Experts of a small language model.
Experts: 64 SwiGLU neurons an expert, 4 picks a token, a softmax router, 64 empty slots to pick.
Training: a variant of SOAP for the experts, 464M tokens, 7085 steps.
Below are experts of layer 3 (counted from 0) of a mixture-of-experts language model. Rows are named router (the router's row for the expert), gate (a neuron's input weights, with its number), up (a neuron's input weights, with its number), down (a neuron's output weights, with its number) and show model dimensions 0-159. Each number is 128 + 32 x the weight over its row's rms, rounded and kept within 0 to 255. Numbers have three digits each.
Before each expert's rows: "mostly gets" lists some tokens that are sent to it at least half of the time; "comes after" lists some tokens at least twice as common just before its tokens as in all text. This comes from a sample of Wikipedia text that the model never trained on. Tokens count by the router's weight.

# expert 111
mostly gets: "00 ", "06 ", "05 ", "08 ", "000 ", "03 "
comes after: ".", "200", "201", "–", ":", "199"
router:158071065099093025137149088139123113166118098063166109080059133112128116142070124109157057144135190106068137147157139108197126165100120149084136151088105189105150173102151097121143144116110116098178102121095134158110130104118043059152106186126169192107108173125136196115065122130145141107106105170136128109107144091083138175094112140158100118139151113098081119145147175171143144115144115109156157121084146155130131127110146134183128122120071161128118146145111166150117138120093141
gate0:095163116134119070082152119129109153103148086156147057152114157147127129081124136080136157126114153160160161134150091092188158177107132108093090105149070132179155083149070146130127091166157152175115116111139150139135075088173162178095088129162178107146133146108140152158095130112090146145137157059133119103076197159084110146141141202157123219081132098118177107200120152110152188165090121122138126089106150085122090150115067126188147161109147096116145139148144168164096151097120116
up0:125118119092108168122120093149063150136105099145115076162085177169132101138154131116132116096118110150118176190125107097148105221165155114096139112168140131086095122130069155148161131158107087164110151117077086123081130117158130138028095182103156137182153099158141194167149082150113147158162075076071166176139147112113126115143132171119105134128181108109132116183121135121112111128165106114059086066177073076120167151159080141134137159136116146150140124156169111122099186177140127
down0:152110131149150166075128083074120126142174101092102098117084115176119106181147137124172144088072181131152035107152083168070131129111113122088129144188116085109165073140150124142087156180099193115098125131113129148097075158156158161092136135121151165127150136123112185141144137135177159171132126110076188103143136186154103079093163119102196137115115144143101137110082124113068092170103115198112108169126154097136066135144140176122088129121079167160126124146130133093173124093070155

# expert 109
mostly gets: "201", "200", "202", "199", "198", "193"
comes after: "| ", "(", ", ", "–", "- ", "December "
router:082113109156074068130163171085162101092156158108075069128101102150064151096123160099153156142068125145121108108149098143100170105100095180091185132153091114179147013161104111097128114128093113119148186099141140147104134077168108171190094151153154133134102185150104124197100170121114140116088121112140138057138172119115148137176128127112143138160142128113098172167146137176168131193158147188117125111093138112163101123118119134140119116049125142098107096138161130115134101076088102
gate0:153176095113111101089139100109188110155125127109080094199103052157094090110099174106110164151099143088119150119113162139045136118086149092131143132127103134167157111090087154118158114184145165123147161098165159036135076149194097113175108186124115113140084123139098100160116157141186104105133177121090140076098204147139112137182149157159150209104181092159157164125137128161120125108146096119097133112116093093165142170109091165116123121121125129152118089094106186169135130134086130
up0:126180082105115082089134099106167107156122116134074090179090059173084090079083217105123161136113140099145137123096161118083143114111134083123133113116085117163172070078081141095152119160141154127152136095175169039130099153193122124167093152138126113116082120115107089156132159108158118099084176110078113089111161113133119140170125146140143215077174103173177179154127098139123119124131104140078087120125097096146156183118068149132090101132108117122121086108104159162141101137094116
down0:191119127163083044148122175214085143146091186143135125110139109080074133198147107075126107136174110153119159079130122139118127168119110176127117138128149118173089109136139105033107118144134170071139133090132152103140094125140126081114140077163065121076162132085154068114140131144132121133123116154133177127136137174177102097089106119126154115130148148104134133093140072105097149144150120200162115130137137175086116079050132132120185110160092102169179098173133079124089167113112124

# expert 8
mostly gets: "186", "187", "189", "185", "193", "190"
comes after: "(", "–", "born ", ": ", ", ", "N "
router:076125124116118067097120119123173183108138153165124129048164123131146078132154153132151117177122150172031129179152111120140121203103134156091172105143130113110110104103155131118143164111120078157205170099164107166105108101157070144120055151161175169141134169119091212130103145143090137095130094127093134145120164060075150091136127133108094177171173121077131132167182155115098134160139103135114151124167149092136065129097135095167102108085087161121103097170140142102131134091127112
gate0:132134059087068132088191111087087152202069122103062136037137178171130141162100073141143131132116101137153160104127153113072118178200133112158147090120124099111113096151101098089157126153159122111096169144151150084155123131101163115155068142157112064164128109106137084097173136114163093148157158155120110100202089087146105107159089095189120097111102127100126115091154151075143100109091112175135091162125147153137147160160171131152119143147104113140129113152091111149167127080072085
up0:134145122099059128095153123070144115157122143080105134020123155129131122131090136106192156173133110153171170143152102062095136178228169100143134092099103157146131076128117106160178126135165074139090144138098128164105131167148133129158134174172119121158172101111125149132148153144135139148157136150140152118144104143163142071152142131190145104116111215112099087045135149185104070143092120171146088165151127157148123089138174099098134103101100127089136087160082116157143100166081127
down0:044157127132140107116166131133074119122089084119130091058070076183117191147148175101155115148169143182209121123168113090194171084081092069154145110080123134110089097183071151079160082168123105157136119107132091088152144162119133172172131176167179109175119136158158151133121105096139135145144172147160151144101097116125150142143117105131114134165117177116149137118080105099126122099125158105134119188144091157120090117135126080156088093146104106207139139137140121144046130141106134

# expert 49
mostly gets: "24 ", "22 ", "17 ", "26 ", "28 ", "11 "
comes after: "| ", "-", "on ", "–", "On ", ": "
router:116092060124104090128109068138116095150113146075135085092109128129113164204079129115158085134130164133110119158159071076133118152113117187089112136124145117086106147136121052121134172123100180074153134113107123142139129156183068197127072205117124116092091122109127096129113125160130138088115115126143193149112108153118142132142121141180125115173103108135086100150132168191135171117148102170124147162081178137143093115070161137203107101174084152188112125186148118165063106085104124
gate0:062095116130150119071129119079144155104178104212129130145167129101093124119143190058113181134093154121134109165123118095124082151151147192140128103136062081190156057166112133139162166120133137160179151099130077133123103140165149129147132104095138160125065152119122151175140157144121187081146189069125137124115148126094121097125148097155146105145118134085134085142172129114096073116088061124107149135182130097083139084113117127162165090111138132117086140233096121133113106115075097
up0:156062112152143194098174100106084149125090129181125174097093134155156118124154120084117098083140162112092147171071097110159089156129141178151117128178142138135143075167108134169152135142144139159126141080126081112136128150165161165185166110117134103120118158167155140140151159130128137087165158056085132129113152133065086102069133149164137102086137131000089153119140114060133084145144089096123091116110107085119103152125137056142135105208119147152117104170109143087143118100105113
down0:096062117229140133092124179119148109099148020124077112146102064024163149141162129123118192070122110037120132142133100108065127143138138101170104104133136123092117128109157140158128119076097086151116164122135128123083104130091131117093141109120090061139134127118119099119130160113055131122107101158144126133130116093093120148170075155142118150188146124144104121096141138135103127147179154165139102166088130076129151128143195068160161134128080143113099129134170178122156116090137132